{
  "num_hidden_layers": 13,
  "experts_per_token": 2,
  "d_shared_expert": 192,
  "hidden_act": "squared_leaky_relu",
  "normalize_top_k": true,
  "balance_bias": false,
  "lr_router": 0.000299,
  "optimizer": "laprop",
  "max_seq_len": 1024,
  "train_tokens": 300700000
}
Below are experts of layer 5 (counted from 0) of a mixture-of-experts language model. Rows are named router (the router's row for the expert), up (a neuron's input weights, with its number) and show model dimensions 0-223. Each number is 128 + 32 x the weight over its row's rms, rounded and kept within 0 to 255. Numbers have three digits each.
After each expert's rows: a language model's description of what the expert responds to. This comes from a sample of Wikipedia text that the model never trained on.

# expert 46
router:154074133157147127060087112096089130194176118071125116107156137132157172147079108111128046117093132158190070090139151194139139113057153091108120136106131135113115174130168152202124087126147111174158146085126086136082099151139160160137125066120100096116144133126173075191082134094140175146082110103119182165114150187145115094097140130113122185137135078138112134066075172140129109110175078171100159181195102127085178156148128140149147150116190145097166067152092094118098101167140097084174137134100087116122103120136114071118160138144106153107134176172093122148096120108119114136136118106114164099076139098158159135135099156122129118156180134129155103099128182162065097169153
up0:141167128125166161130111147080125107181090090166175166089139070159106104121071097132109140130081125181171122123149098121154159101104104167056101082136174119091074095185183102115067151123129177101128131109135062142168109134115099123126127071158088078155125092095138141205097169186113144144128134176171079123160153193135175190146160174098149157119118100155156158046139136102171084141164055128098117154158118094093101180155137140079138116151099124131119115123150078117119140158170127133141111101112092115157122119144182103099141159155136176115133092079148172120128138137087156168077094129105132075123127092151110078141068088168144120181178094166106110122113141154133145197106
up1:131124160129109126178131111087100103144178118117125065121150130159167125133119150107113129089135094205160142124155189096117096142118142143128095076121054132106147155053129172083116128096107121108101129074114075132135153160101093178145108130098172139096130072127108177084174184109095149112159126095169160080114135135171089176100110153170147231098136091117114103184112141182174153172145172144149112162160131108129159116138134121136125130092121166129155131095113116159074135108160055091144114117130059135087130138163075156085198066123111118056060125177137140147162165115154126097132140206112130165165131186128174188132105158156113121150091081144121120081100142172097114123125
Nouns in sports competitions, broadcasting and politics, such as Championship, season, team, government, national, Party, television, League.

# expert 49
router:142110145136128107078106112092108128150173125080119108094154145099155207155101083098161106136117164143174089136161139168155138103086143124101113136132119158110123162089147132152104082150165104192187156061170079152081125161119164143106112062068144107162142165121180074167108127119144144202091121111129183158080130156135100090100116084145132136163114111109114173075085175163122087133175094163087127142143090159103151149161072154140156188110176103081138118163075132157100084180130098108172151137062081112122119103118108107140131137132154151140134201164117092155108141118073078155130111154098169132082133114200156141155097159143079151149170169098141099108094157168137109202183
up1:127138143114085125118162134128150112121160146097126154108089154156163135118084107170197083177100140125065082153065150103133178156152146117095119093067119131152089128091157121170087104117146133133118156157154157093135145148084162182140122112074188163132149209160166111183120179142125088141071123116149131066129159152121134117124072096138110137158077148076077125134103088201110143076168122129144106138103147104114134117092068124148178128083128120146129150090182092120106111101125097124136117136145156129100132150100069156100120121118078083123147153088146131174179169139202128119176091087155103128180139082113184187127095128080122144193138161032135189087101123124121051109126
up2:079166127162160107174058151108126138129103162097111125097137171082152126126124103107071136108130172130150158128140088150203118139152118158109153111174125160116109174121075103115030151072064054104137135179091143132082091096134075137151096129105096118110126185094108109159134144083147159109111124113181158093111148158093106151110138122116129126112121122136206143124079147168129104051109120114113126175119103149159142148110167112133151202150113149102166163090192168154144133139137169152165082098098094067110114122119130162095118164154111049073129152152112170169088190146109137089163160165136111123150137118153104190152115121112092162149098141008147107100157109153162098145135
Initial fragments of split words (re, p, du, comp, gi, Hy) and bare spaces in tables, lists, and sports results.

# expert 0
router:119098146143145113085105116092116137152178145027143121090143130152172151135100130094169122190126169136159076101138170182192153030117142109113142125129131145100105159130146161158136100124136093146154137094166106170094126163162136110080133083120074104164147138083156087179119161094143161180081138102113167150083146176129094125078089095174099185140163097121101167120152172140143085117142103190099155170126105139083148121165074144107147150153112084121191105126105147130085110177175078142176128210089120113103085067180133132124137106149153112150126134117094081158132135110083082136124085130115157065066097152163169138170089116095107138135154138122143111100114139160090116211158
up1:103082125075088112131085143132129097124124118114158118108175105111168110139144100175079139108153149085129109088159108152154050107070086136147133109189116103126145133104111174113116124110155080155159085082095152111122176177168180131093152139155082169113126096140129075129160152148095131137098162125198064101094146127200136111126104102090162146099110156113104141095062194099125141126111099117168061120100126164133123120167136115158128164203129136138146126086182136140043125158143090118161165118180130167137128166173200128163129106170123204086071154102107169136153101067137135178180150111092126176053106124177098105152129135127100056113164166144115086101090124134121156125138
up2:113156093124213115070139105104035167176139107129152152128143092122153075115136118172110135131098175153144112196102163104117071143141157141127119127099057191056133080156114139119128153139157083085136139143193015099125147157133140125146160120121118134138134124081116098063136174177091091137171089128066118160092108117046133119114070151135107121113182090139155103183118111159149163097127112123070128169142148135109111155168130174140154107153110108107103140112164158090123173141148105186129123087092159147107115126166116160140106075116075157124164127135099131121158137174136150165145135110133139158120092084142119075182089136160130222129128106141140148120166149124145068202132
Opening syllables and inner pieces of foreign personal and place names, such as Ka, Co, Man, and the i in Ca-i-hou.

# expert 38
router:107077176160170140074125116070084155167166127074111122090152140103127143136110093086146086149067181145152107119154153141162107091132165129106133186096100164106114152091126158154091109172113125159184155124134090138080106149146160187122109071094123075150172134123146105210118156094142135188079133092127160186099138155115105100093152138127105142135154085128089160138091145144126066136152069143110089181199059150104189134177126168114157135137167081082148081190095119169102146144171106109166143174110107104119100080127102116138151118117167134159109133183104107172115154129089073143084120155131121098123089132182146138144085146093127168157183134095167099095087161179079104165153
up1:160171179138178140146116118157093153130129170134119112116143149137143207121114131102136121110088132090131069159098162136132125103139192085145072093093173220156117139109116149141127093149115091113124169148087173160131100118190122151155135129147132104155139110130134147152151167118171143138080156090127079121183235148114105126093116144106109094156149113102154159208073106083168132141158102141144127083156101155124165122108100144131101119153115086134106125165119166109082128114147138120086179117093172093095036097147119114084123156130157111142088147120098099147223084122138093084184161154124101145130146139101093143129096109153132215135101194098111099045104167180082122095074
up2:147118131155145167135114107136112186103108139124147135178163081044122160135128120099162061108095139088143117122139097119134091132116180069157047129108101139131134158053137149115158085198143140066116116176132209145097150122094143133125112106127158117150141108135139183107114142136178153178123157086137116137166104151151125143121091105095167086147124155141152124175125141122155088176175136099176117073177121172107108129194068103144129170180134137093100114124131077108158151114106199078098113119155133144098111145124116069109095116081178037125064158177118150129118091147120140132116142189152147160152183081121152154180110104115164163138170144099108073075066152179129079099115
Possessive and quantity determiners its, their, his, some, many, much, the piece ub in Tubby or subsequently, and zeros in large numbers.

# expert 12
router:140106172127134123108128099078113137166154128070127117105180128086178147151089105045147071125133153104162146137171182177142108107127151126098123159123115157111142148116135153161126111174175106153128150060114110144085162139160150141092154098091121083152149167131187108164093144129137201181130114075098167136097173160122080063114138099175119158109125062094110151105112162144098081156158108162119144142164090159099156149206086143173178171130125099076174065161117104176115143186124122107146144137097084112087112107153134091114159134121148139141137142144074094160149149088085125183078069154094170075099154086157185118118080182115088141122180176126159066111101149164099114145146
up1:146091123174113129087135089102102135124110141111158158185081144149124124148117128076145140158161148110132067088157126164147140145135144090109053119103149149182183101132168060149132120085155158096121132180150069106157091145145211123161146121125163105160129209108134156134081130153117140110149208125119116116174137134063102107158158144090104086133140144146127189117110137064161132149056094111131120132110081148173107131155129169070181146165105084089075113132129119139128125100138145108097127116138205151090150111036143182200127110151135064109111112118146157074148118068120102153102124102145161107121145123121131199102125141131118044149156141101087104127210076116116114128172
up2:126132113150158093068127127123087161117073123062113149165066125146200113133143124131117088111116115128148135087124177132182081121145158144154114125112138137171105130166054110108116162178105185111147150121112179094115096130194109134149133122089090135146190135177166132111174100104089128108093135102124121164149174130080166130124053126149175126094108112145131129093131095206068135142149096143158177158182158115117128074116112075189162161118135063148113068163087156105073103102167075165070179187126124143135117135139209130129113115129161147153065176143116175101163102161119094104148132111121147134102144056119113115120149167085207101142091108100116157140161105115094076129089
Quantity words and article a (two, several, a, few) and digits inside scores, statistics, money and table numbers.

# expert 44
router:106087153170140100108114105098123166122145148090117113097128133077178142134079107096152078147086150149155075159152182176184078134084172106137152163127108188107111223114116131168133090143098088132197157099172138119078122125146125136115140072086074079201114153124158134170068112121150142134111108054133147174101178162154102083073129095116099155119128110088130186098121197136128073116140116144130141163162118163115175154163095142174138144142162102068193103184107125176128111150190113104153132159079064104129127112144115118142153130150127096146118151143027119163155169097144079141107123169078144113128116089142151164162104169128092140103136136095151133074123146146133112173155
up2:128114160177158123143123137110133214131127121079135164126133076217109134135136072156120083098157207158092097114146118151102127131170127144127138209099154088129128124167182110124173153210119153137091074156130086142144089096154097203091088134145117111182128091128157124152144104073079113117184142137121130116096150136216079137123117160148139113173120068134131153137151123140082191163086126171108137098103103135126179093152132141124156110104110098103172127154169144176127159151110081098105112111157079132108093120098142137153082155116149213141139121135161133147089102192136153080110090143109144082138117114139138162124072104075090111044104118061118125182121151164120076109122
up3:126109138145141124158102135128113080150098134157145190155128122122181123099137176135133125123125090167141152089118105112112170126177132164111181158120109170112109138134131112129129080149097122137034068155158106149158170153113131089063089150136181162048150087104136129127121170180115118141061102155059139126118108128120121149113099082192093123178144125123109131108145214152144174121102131138142084138156150135160130061141129142059114126170156237071174102092131160144122130141063139174146196158148131134128071112148138111132107155128091171100131119101077088087203048126143147147130158078137111114153063140152131199170091128111151125101118093150105140160159104126145170155089
Function words after verbs or nouns, chiefly of, with, by, as, including, like, and is, are, was, before a noun phrase.

# expert 47
router:122072187143130138072056094076118171138168139086138098098154160104146152228086100069140081157115169135168076144178137156145151115061141097105116129099111157104153162094155122161118087169126061162184150079150122171112112154165193180137112120102112119146134132136176074131113120090151159178115118097101184135100136142127087071045122091149091171135136109103115139111098161131117098122153096132116146132156073149085205119161133164146154156162157122080153102176091112149138094171138089095191144143095076086096082126125115105109160103169166142153150162147097116163144143108078071156079105105083165136128135130152158135145073154109104131130158144117165110106086149144087128163150
up0:112079146139158145094080105147112159099183118128145159121187182145129096153116079126147117093141140175106060170093148159125148139141126152114120116112127119119129147140148115182170076051146136153187100139093123132164076169156153153118089136153149172110165127103139115125104217124065147117122136115091103128090238126158068138105119183101121114110139122122083136140115154163110154108114152116141131131090145122138102125138140149078170078112143118141107173085180071187131091119108158123163164115162137126048091103144013156093111066098154099085149148069135118068164111148112138127073132140165187143192133120103119070147109120171118162089159109090122178113127139113136129152192
up1:144192096130133114144084098138127181200120124108092064069139126062141127076183165099099133058157068164092090148110127077130077084079110164115149148138115133098108130115128105094088142151153120138129124153146119069071141122137109107163086121146131158117106138085113141112106131061138127158140138110141141143121072154155126191146151162079162157174131131073151117135168143148153125108159139125140136150118147171166085146127109119152104173101175106110149115157133224142162143130147139065080178112083092120113135133161162023074098143107066149101132139124125093128157149130126178064124132146099112129147157173183153137122133165159161177080084138174080133110122215144152107061129
Standalone space tokens between words or before numbers, as in civil servants, enemy alien, or table cells before digits.

# expert 21
router:109110157161139086107132100040096130149176217129138112089171147120129134174098131101127089154126155163140123125164145200137115057092159105101107139102127181080118166132146131190132076138137100144153177102165140157096099145152140158142120063093091100150120148111137120195144140073130120181101127127137189159074156164164119062077134131146110133133137078126117134108108178140128115110137074139075138130171103150094166145170076159144118170156148071109168087141100103174124102173149060139154149186104117109109090111151161079138168101113137117120148204171055127161092156083081082141140155125099167096102127155197163114161083175141102166156150157151107121129099146162115100144165
up1:147165094091162134141127120111096151136148135124211169181092193154142154195088123084177171108099160068115130103127088122119181117137096115169114110146089145112060127132087137174117113115094171131174183145103097121144065153178100128163084119159137093139194152077101154112142087045142094088150151129081121126141090104177131113126107176142103098090166148100111162120142123123085124079083114113099175120159167178146116115175085098104141076104113040089097153153088132111163103130131166138134134158138078099149071125113109186111064089138164151098133187161071097138162141117192135139145124155132115117134149094154119114183107161155150189142088116154148117091099109090126091153170
up2:134097108108108101127134134094146183148172135096111171133174121136164122115149139087158150086194107115098104096141147098110140086113110141039118138106092108108087156119127155165090140189164163148191137103119117141123136112187170099145172029154118082191175135097149161127120087074129199107192153136060151167064052162133178169139067194088129154107157137148143151139164119119112160127105068130117153110130112141130124187056117149151100119110140119126095073220128113093114106145074087162116171162147090188133170173157124120085118104135136117159170145124129162118149127097063114128121118156124097093080124109109124095138055138133111157113165098141127131123129142172155115138134
The suffix -ing on verbs and gerunds, such as Tak-ing, Rush-ing, weav-ing, plus sentence-opening After and following.

# expert 51
router:149086128146103107094142123065136154155150144058147126092163158104170136172092095107192073169145154147174094078156150147176144109072147088119119163154095161106131138112156148163054083169150090163169164094173132156052143152127156135130099081091083102157144149109136084139119146135142180158120169101114181121134157157166108115088118126130131176159094061142116140106115172147142110130161070179104116168157089171082151162150077173144154160148172091086166071172088080152105120129150091161149124194076114121102130096138117129149144139150170131159169168137080123184130173122091118182059111104090162098115153107150143134144067144086079113126142141116161111100136173144100081160166
up3:134123115135153108116140127144115124142153110150090116131154192143159140098160183108196048113127105104148137151188101101126091122082137107137136163149070135104144143152146102126176123140128050143139120173075106084101127157114119096098125128171082115077129124105160083087098175114131142169088175172114129119142084127079117110069128167119147121173100067158115143118105080122150123137101075140145118165146144114108123108159144103074127115186087141102162155180143075118148144138078171092138162157137198189156131068135110063158081081130146146142077118182142123145081166106101145229197146107133117100129159175167131091107097184150172106162128185147079169162088144076135147079096
up4:162092144168132095142119118114143172141134100137144129115116078108116132167107109119177119062179177094179125060099151117141181095180112168085106067068165124133185115121087157146106144141170146097141201083087105090064080154142149124132131113130074137057174179076126160188171155110124152109141153152147152125141141138118132122176128183107124124206149094143166124143102107104141107083120076089113098117128140093130124156107076088175191143120115052062117109198164082198132123113179135145111077140160119133080135120106180110124190141138182075102179143177136119099131152113089150129134146089133146122138156093131159152124072113154082180144129118098175124143128143121134165131150
The words to and for after verbs, especially in sports career text such as played for, needed to, plus pronouns he and she.

# expert 63
router:113099169144147107101117150071132146166145133113127148098140122099170137140102091111160069152122127123157084125187167179159136117094163083114125132064122182087133152127168125149116091169108101135169123102138117166094101140138159161104111101050132121160154163095164081129088139111136156165086121075114161160106165133113072077087146123125111172106113083099138211111116193183126087153126073179070160149152092147082161128129104172140138134142161127085165126185104096175117055151116084113129136138114069132124131056133140097119153127151151143108153162151109096157102152095049099161091095124078128079106116078156186179180086161128086151132163157122144112086123158155105083213149
up1:084089135138119145142132124118157121087112088106100116109096165154155127170157082129173097154147062071115098072070213075152186117109109113150082070126095147143185114122150172108074128129093144202161146131100116118132161172114189147136182151109098128089101101082133107096189151114144166100130051107140165157183185153075085118131102130131100166147115112194165074196126093187131123125149161132175179091109091077152102140168130155103105175138124090175134143119079156163173090105126148123121133147121077154127140126148142109080126087106108128137087151145126192113109133117165103158143069076129123114123091154111154118152095166086120179186102137097173128088143111112075134137141
up2:100138117129064127121133134162084079121130145120149123148118091107110159087098132120103074199155157139146080159056186159163157125139128121127099094075232152112173065096061172123152097117098162138126107151136120131080088154124165129157217121095098152103177167172149143159097165177167083098081103094098124087113121116067107144124171119101163161152129141132110087098142138105124117090121131168113183137131122144141128150118123155098171091103117152210083148070115182122107125193139106117155082110161087131107163182125146180049181130150137136110128120106159140105088130106123098099076088096111099158183125163155132123116119134143120171194144102104160115104151160160094174154175
The preposition in and the article the, often opening a sentence or phrase, such as In March, in private, at the University.

# expert 52
router:148064167144139100082104106029139154167176178129136135114137138093132140183094130081129067129131130140143083125154134167179122082104186108086108120131150196096129151115135137177101093173160116136171169088184101139088117165140187165142129086057082110148170125080175106136131128126112117208096124124117142178121133188136128083093137111154108126126091099121134161096106162127109116086123070134101106111160073148064176150138090185115189144176168126104177116119131093165109113195157092113152139155087078102104068113149127118104152124145163107129130151132071093136155129106076121135105118110093147086089124121153144142115072122120079110118160154142204074132090157176111112173168
up1:160127081148107081153145091097105072118161203133152117111101116181137074117145166075141123104075112148094100124140084088107143139153134141077129122089192162123108125128159203132171176105161110102159129128146130096102186145145081170147094133088105117133136171132141126128126157153174146125115171143157145180087122146132157099150132154184119115146145104151138149136152101111142141103084122143059104092128109065117097172135107201100151094138137143097178088171102101143066125124217086106079165140146109082170088096133166158106125167135095137168060159129095076129181144125087134182119163126154107032142117164153098161126078133115171154159122101140105151123073144145146149231111
up2:134052158094152146086091058083129097187134153154146147164145053115100115235103099172097114134098067211153069140140070109127120149094177140050117132133167140110088097122117112133126086152137145130154114100124135143121185165117164124155084112131096114117132123051158087143165132157123111201117081102143131167136136189115092151117143126140108123093143105147186159131171133128120116108148138136120121150100109136132158155092146163154148118174128146133124173122089102093139123180154125111153086125107111130100108117101124064133214105054129132133179126099130157162176109128073166086097152118137083114092081054170114128130130102118129166197184105172204148122137145116112102143147
Spaces and line breaks in tables and infobox layouts, and header or result words like Score, Results, ranking, gain, hold.

# expert 8
router:136109139160138121125107097101099154157143166094097117050151134120189148172048120077152067152134168152175097110221152126144102091082137112090134159106134136087112165129135106148130089153131111144179138101181095174111117154129138156092123096097107092178114142124194080132078112070145122157095135109140207189075144184135106098085127132156115148147113090111146195100087147140146113106160079130105141111159085137081177184154108160140140167134161100128187089180059142145104089166159097086165139161082095097122088124127116083110129111137120139131110195124085139150141118080075073146092112148079165097116164102177154145155079159130079134135122115100135097120095147159119080167150
up0:119125147112108121133188121099116102154115122092091137138080150091157130148122108148091076115069155096133144088146091102158184130131204130096070138107189133144133114114121118081102164173104176130208121151146069132104098119095113154106092095101069127108184115119116137117175095124164129125127104089158142186092092115104172128114084116172173087106150084113104042131085096081099165105110099173095171118197174152121183217149148120122127113157132146103066136129129137107128100149088134163071163107136101173158152105101117057142087124117202140145163137164143131124110089056076123137109138178136096138121175155117126151170130195163149148172118201150154119139126115139141109181169
up1:120122150173083159144127089095137155134164128140150095113137144082100138114081107114127124181078104165152166085147127123161149127068124021099172148079098155133066122143143107099153147104088148128122142103119114117115155105151169165169139104089119122143133118121117160103150129144136078142094187168120194103106073146054132145146149115100120085128182116114136109082123120160175183107147098165138132098074099138097126088089099136087123124091110109157203141129168092151055115108125141108132149109061173179156158142117131162124091139161097121095193160152122160191106127047086143102195166078104127117131161126187170115213156101140137146138129114108123123169149141174154190174055
Final digits of years after "In January 201" or date commas, plus demonstratives this, these, There and words year, century.

# expert 33
router:137083146130144102097090113112103156148155131099142116069169155091189167159105108113156084151138205187153065146155171168168110075090165090084102130111152148100129187142171121148112095132175104178180170131160109143110113112144147162115150099088112097176155131108155083134105122077155152172098109123140155176064140171160115075097091150133119125166095078078113182104110181183153064110155082138109125127167054145085166152152085153169139138140163082116136102171108120158092084162137109120157110170112124099092120057153126083145124126150160162137137173138100102147100131107074101182089089105090167125125134146140192135139072173122089171133131166138118086099118159123130106201149
up0:094166122200141101170181057156101075134116137164136078188149100119097148130149107096156159115150121196065116176141141152115122109140160128124163140106093115090152125100108176032192135115133116133118164098126120140143123174159120129134119115132131156171095128131127120148177147120101108094138135139127187159145168133163109138121099149114094124150168101121126118154145105174086142076188163119129180141137155132117174071144078203178088138094149112142106151119051183193038185098128151124169138124088139104097159078105163127158145078148112111075145108129109162111120126167089185116094096146074163161117103133107133127171126121114116145042092074072125097117064120109157162102098
up1:084159146134086117127136160098175116110103080160179119116108132143138112127118131127112109204149120058135192146100201182154147113185197144076106124127118130108092120131130136142173148116111153104144148137170125101123043115133107130109136116124099066191132129115153073109097154174150114117086134112108107106115108102140155119119110124157139100091110103063189170079103101150125111112106136140116067136110178142116177170109160079113202127171145127135156127143191097143132098106188133160151079118131116182110165151110148099207188073097085145109103130179117104124216139127119118158090231128148137115093086121123109148103172168132184114160101098137131141102153133053151135194127
The first digit of numbers in dates, scores and tables, such as 1 and 2, plus scattered words like urine, followed, led, sky.

# expert 53
router:125077177143147140099110132077097177155173169103098093092166149113186198145061114104161097171137173178164098113177157151167104089070156076075112137106104164119109182097110151147096100134137084140171148082124135142118110118166139153115135086101127115129166125126165079160079120098161130175091124123122172142087138144193089096091151098161073165135087111091111168089094173137137124083174085161081123137175072147096178139131063146121147143121165105132152070152077140152087116193134095115170149156104121089068094096175135125130159114126129127120142156135117105157119154105081091154117113144078183066106128130193179142151100187152094147120149148113141095120105167163104137174163
up1:145159210162105090121126119155150132148122117093146172075166160154124135152080128099132146200146170133126122070103167168173130123128133065065118121158103113140155125133115139134161098155132140234153124140089080160116165129133122106070007123119141178173148116101152070114169103090126057117089206125075195149089132141081156172132113172145152127160128088143091137092117118165151137149136121130164130122103085141178127080128082089133117103141117148095197165141147076141085134071125116131102118152154081166124146077129132156159175107138108129100164136133132090145114147121111133133077116062128164134147139113213164148093134141125117171092101161129144132103093111076082143127083
up2:178138148103152099091114102137111170150175174144153157120083121125125159127127138144173070135172121149119089093072120121128132098129101138115102133134102148130054165195150136178083107166095119105079125168105137159120072196102130097118106089100146110180156142168079071166018153128081182191119126151087124135111172113105172093125147130253103110139149139129109139101158125119145093148128146118122117121132123209075131155093116148064113152144190136133139110115129155145165163207149105135116181104107120105105105121059123139132170134126123109145103137155095154152148134173140108128195053096125070086111081160108148191148161115156103128138078124107151142101137125087088132140119
Single digits within multi-digit numbers, chiefly the third or fourth digit of years like 2011 and 1969, plus coordinates and figures.

# expert 19
router:098085169165131135088110128075096158131192159094133065122163173137204187148078087051173096151131149138153080123185120186158103070106157095110090139098094143097126161143152140145134103135158123151180127103160119159111117158158140152091140095084115120139127169135176099134097131107090162153118129084133179165108166162146107090087145116125135147151141079114096172113121193161111107104148100156125142152172064166089133184140071205096157167158137114087188120140082103190122083165168092132151164179113082122084107085161137092088142125103130148115102202178079130152143125121104076128125093116090177117092138117155148145132094158117106161165145135118153108115100158164129107174186
up2:055120130131191093101136120126137142124186075094177190150082160117117115138125117166077125164062127118122180179087089098102160156173150118142090070132157164150111101087163119139118056160081149108128161133108097152116141207161148129109163138116106105138116195100133144144145147126152123100183123167127116143189098110126198124107150078149151120095121083171136182123140117147151125153073099130123115141159111128122098114120112176105167148157116095078136135145123132148132122072087192151112122172136121114157108066073106151202162161166072171122170101168129086139160134116156133088119120045173071135087088178128140124097198119074164110095163086175131106089135118108104182111112
up3:126135138177045107112133087112184116201181143184098169114092153149204096133143126172132135085096137192154109140150080182162112140116151095062164137186123164115081131084139065097142089155195140108180099139141123126122126103157163149135129097149094118140127135116165105205147192162093068205147110115126124092170122146095152110147114107112129136142142117076102134119110143123165104103148109117094051236092111135110107132131126163145110115109089146153108145118087136068152155175164129169110209171119101171105159143047097087147094102180148075123112124128158147202154088124116130131108111100149067087104173131136129137118110099118122141138126131095124121147127134093130139139104
Digits inside years and dates, chiefly the 9 after a leading 1 in 1937 or 1966, plus the word as.

# expert 32
router:135088185163160084118109126116082198150170169058102137104109124137162154169111106065106091138140144121171076131170130160170115075088167103081090130141129194108107161136167150152122068164160102146163128118152084152111145130124185180085116066087105121152149151099164142149105122088183162148091148088124143172099164137161100133088097117159100182140103074082148181103114158184143111124131128151103134132142079171112180139155079177168128138127138107094156125160087122174130093162105115072176145166099087136106089110125108095150139113148160145161145169195108124159128142154109079130083087172108157132117120137151173130145065163131110123113170180113128096122063163174065108200149
up0:166136158128169112125129114148093150109130168070095127129116101129183113150121106165107140123088163102121152091152169094103130123154109189090124098193118186145112135144083163150094089183190145144169124156104164152138094137120081163174092056131164175134186135142097099170104161132153140095076138039050140224150138113074108151127076136124118143100142113126091124128096181113158146155111114090066113068108132098046136159100162114121122081188138125128097119183186048137177143137149145075122106155123116155134082191168140117134128128178128070120124166128112114115163118137105058124157153156128164178083103149089139117102155134129096130084131153150122122076146103172104121113140
up1:067169108192142128112173169143176096069122164110087177148148141146129144164110192124201109168112102169098094104176122113157113128130147201105069074159061149140070121132111129186117098104127112060131122171148158159133103147136121197086154106159153085149125178168134098166110132145095112156135093121086173113110166121180143132098056151162124109100074105056168135117136146136150134098142090164066074094064161096108114116122089144137154107133132112123124102138125097114139101173117121131162136163113124165154193136171148130086133082191128101118126142104102100183173156156175132118070090108140155170115137138098143133088134121136057110134153084143120066103062133104108132136185
Opening syllable pieces of names and words such as Qu, Ro, Col, Mo, Air, Court, mid, plus pronouns he and she.

# expert 55
router:130101141148163105107120135084104146172149131096127122098161153106154174153111126073152076171125158155154083134164155158131120085105139104075159190136138161111142182154183133143100097139126098182153134103163136163082109140125178169076129069100070104156141162117189127146050136090148154168072103084113190138099173193115103091080086128118090176150115115123085187110109152162110093099154104149109108121147061132073189152196126176149136181153169101093152123165102147172109083163155128096123161150125126112100091062134127101133125105170117147140134167140080137149127148136124084157103168156116172128126120140140140124162093176086102127145136150093169062098089180186079098172174
up0:125141119106158150123109156083150143109150105089111164152110141116164094124150109104114129113173157128113093071145081143087148106134141112147106115096190130158146180158063173104134074154098151108167115104165170144072117094154194135115136099132098164172211109173102065143156188170115062145137140106169084110078086125170105094096089136146116070153129112094119131123110183099154136082096187165091091098150076101087136185104130152169082097148120137174139130111052142174101083110153124123134074096119103185158174094144115165092109173146140117178099100130083084161125099081099080145153124150117078162135125110107072125171132119112179121167135136154132132107212114132162179180151
up1:158172057114106170156120143129163096164168134142122121147134104109140128154110179157116118130144132125158165141090194152108088111093048041131123118126074101151140115100132078117134178160112125106114157134148137132151157119160084168130122111163112126092095134122133072130107059137102178091097106157097170123123116183132131128119129179140098116104112129164126142139072112128126137155131051092163198159114141184068119099160110122081174156186171128127103099129072092104170046209194121152111101138125120088125141151167143079081119129143166068157059110085147151131146098126165096090034132156179120142114118187124150193101105142111152137104133067115174100129112134155077107132127
Leading digit 2 of years after In, and word pieces like colon, inomial (Binomial name), en in Armenia, in taxonomy lists.

# expert 31
router:140081176132146129109101156091102161146167159108154100080159143102164179172105117115162095184125168125191083147194109173182134088112161107118091153107156142077100202122137161159104082186142080176182122067148116197080141164148140150098139075102108100185128134148173129169084156124167134179118152093113167144087124155146078108110108088127103124145078101097135167091118174158109125142147114175070140134148097133114172129169082149141148145149174085102159107150119083154096111149178103096178175138093117114122136124156118092138131112145143140127123212131087084149112142135090106146078137148096153089071138121167156146150102173117080122139174147142146083065140173162108086196125
up0:117112150132216114103131170148077106109085138112118210098092108164117089168125086116111096142195130140173124097143095161147161178115054102106136176124190090101111143135148102179158148130142155117135156079131115139144092158094149109131099113114162148163166131156148110161122051127125133145109106143055113110158127141131147128106167104139132144138039171082104147150189105163162082194134150104115200158108139143142115138125132180164113098110104157143207115100156102159118078145163128104073163108135181072099136132150115142114117113072067211135097092082139120136070119144132114140129077099157158043096104154111111164148092160156147143092129147182137087076125117098129092168135
up1:043148131165071061149127125115133085126171120080185146144138167154093148142082137140120117133109083131107162139130091133137107154109139148109074177190173145136097109112115164104045120223129159123094168121108108155168151155161154107160195129170098140127175192055153129130165141161149124084122157116112159212131111136180156147147101123175123133081153185148140143129093108064123130121094100119062083102125127174124129090130075166111080144152134149127103095101075124089083124128160092128133135140109090109151111125140122074101129108169119185151161184143128107179180089166130124083128071061121094114134124176106144141101058118093127093164189104130119127110153131131084145148155
Modal verbs (can, may, will, could), country and nationality words (UK, US, French, Danish), often in chart or census tables.

# expert 54
router:096082145201186085076067153125090197188166143041118122125178157076179150153134089082144075157077137139114097133172166143166134078113161107094121151103123167039138150078142118156123085177147102161174112082145123141086112152160145140091122095092120115135114099081145089131118144135175137163073139114105183162091115156142092128059127088156097177146081085134125157145099171154123129118119124147084149161130093154117178165144094181140131156143145119074177088149097138121096067173128093112150161150103074108113090096129100102131130123154158142142114152161123106126116153087079078172094078139044169141106126117140136148174109146136126153109157154114170107126123155162083124163138
up1:149152119099138096138111149109086129106132153104152084105111183167167105136128126134125150116126132062113126125155058077156131138087137147156116184139153195119120120137165159150079076147071127173127118144151105151148123162115112162167068099158173101136151100077121118149143203135210147112138161169144142183093102129139167129083075177093181105148101110132102111145100107087095138120068138109042109075131142094093156142131080115079108084167147179063100100166142124098170144181102128145130164136168098090132110128141042114120079109155141147126088130125121137119113152155118079163115171057093175128117106165110154116157137169157170181149192210113124091128098105145097118199110
up2:139152133084086116132106152113151141121068159139084148085112114055120143087118083141150119067132164144120141145115147113127103105179114127147168122157093131130132124169098168118103089144085151165172113121191172129130148171140174162127134142127084127139148154036103156114106095093173154208160164120160135184153133102172159140147133146132188181103086132116163102087098122133144064144123106123070048105115097070117126106102105138117122112199105155038154137131107178101135067169105122147129141198146160129167126089124155139141106122120106125215106106179126104131186099130114163076078150152042115159115094129072142111143120154061106149154171149101149170145061133147142125131149
Beginnings of personal first names and surnames in cast and player lists, such as John, Vi, Ja, Val, and accented é.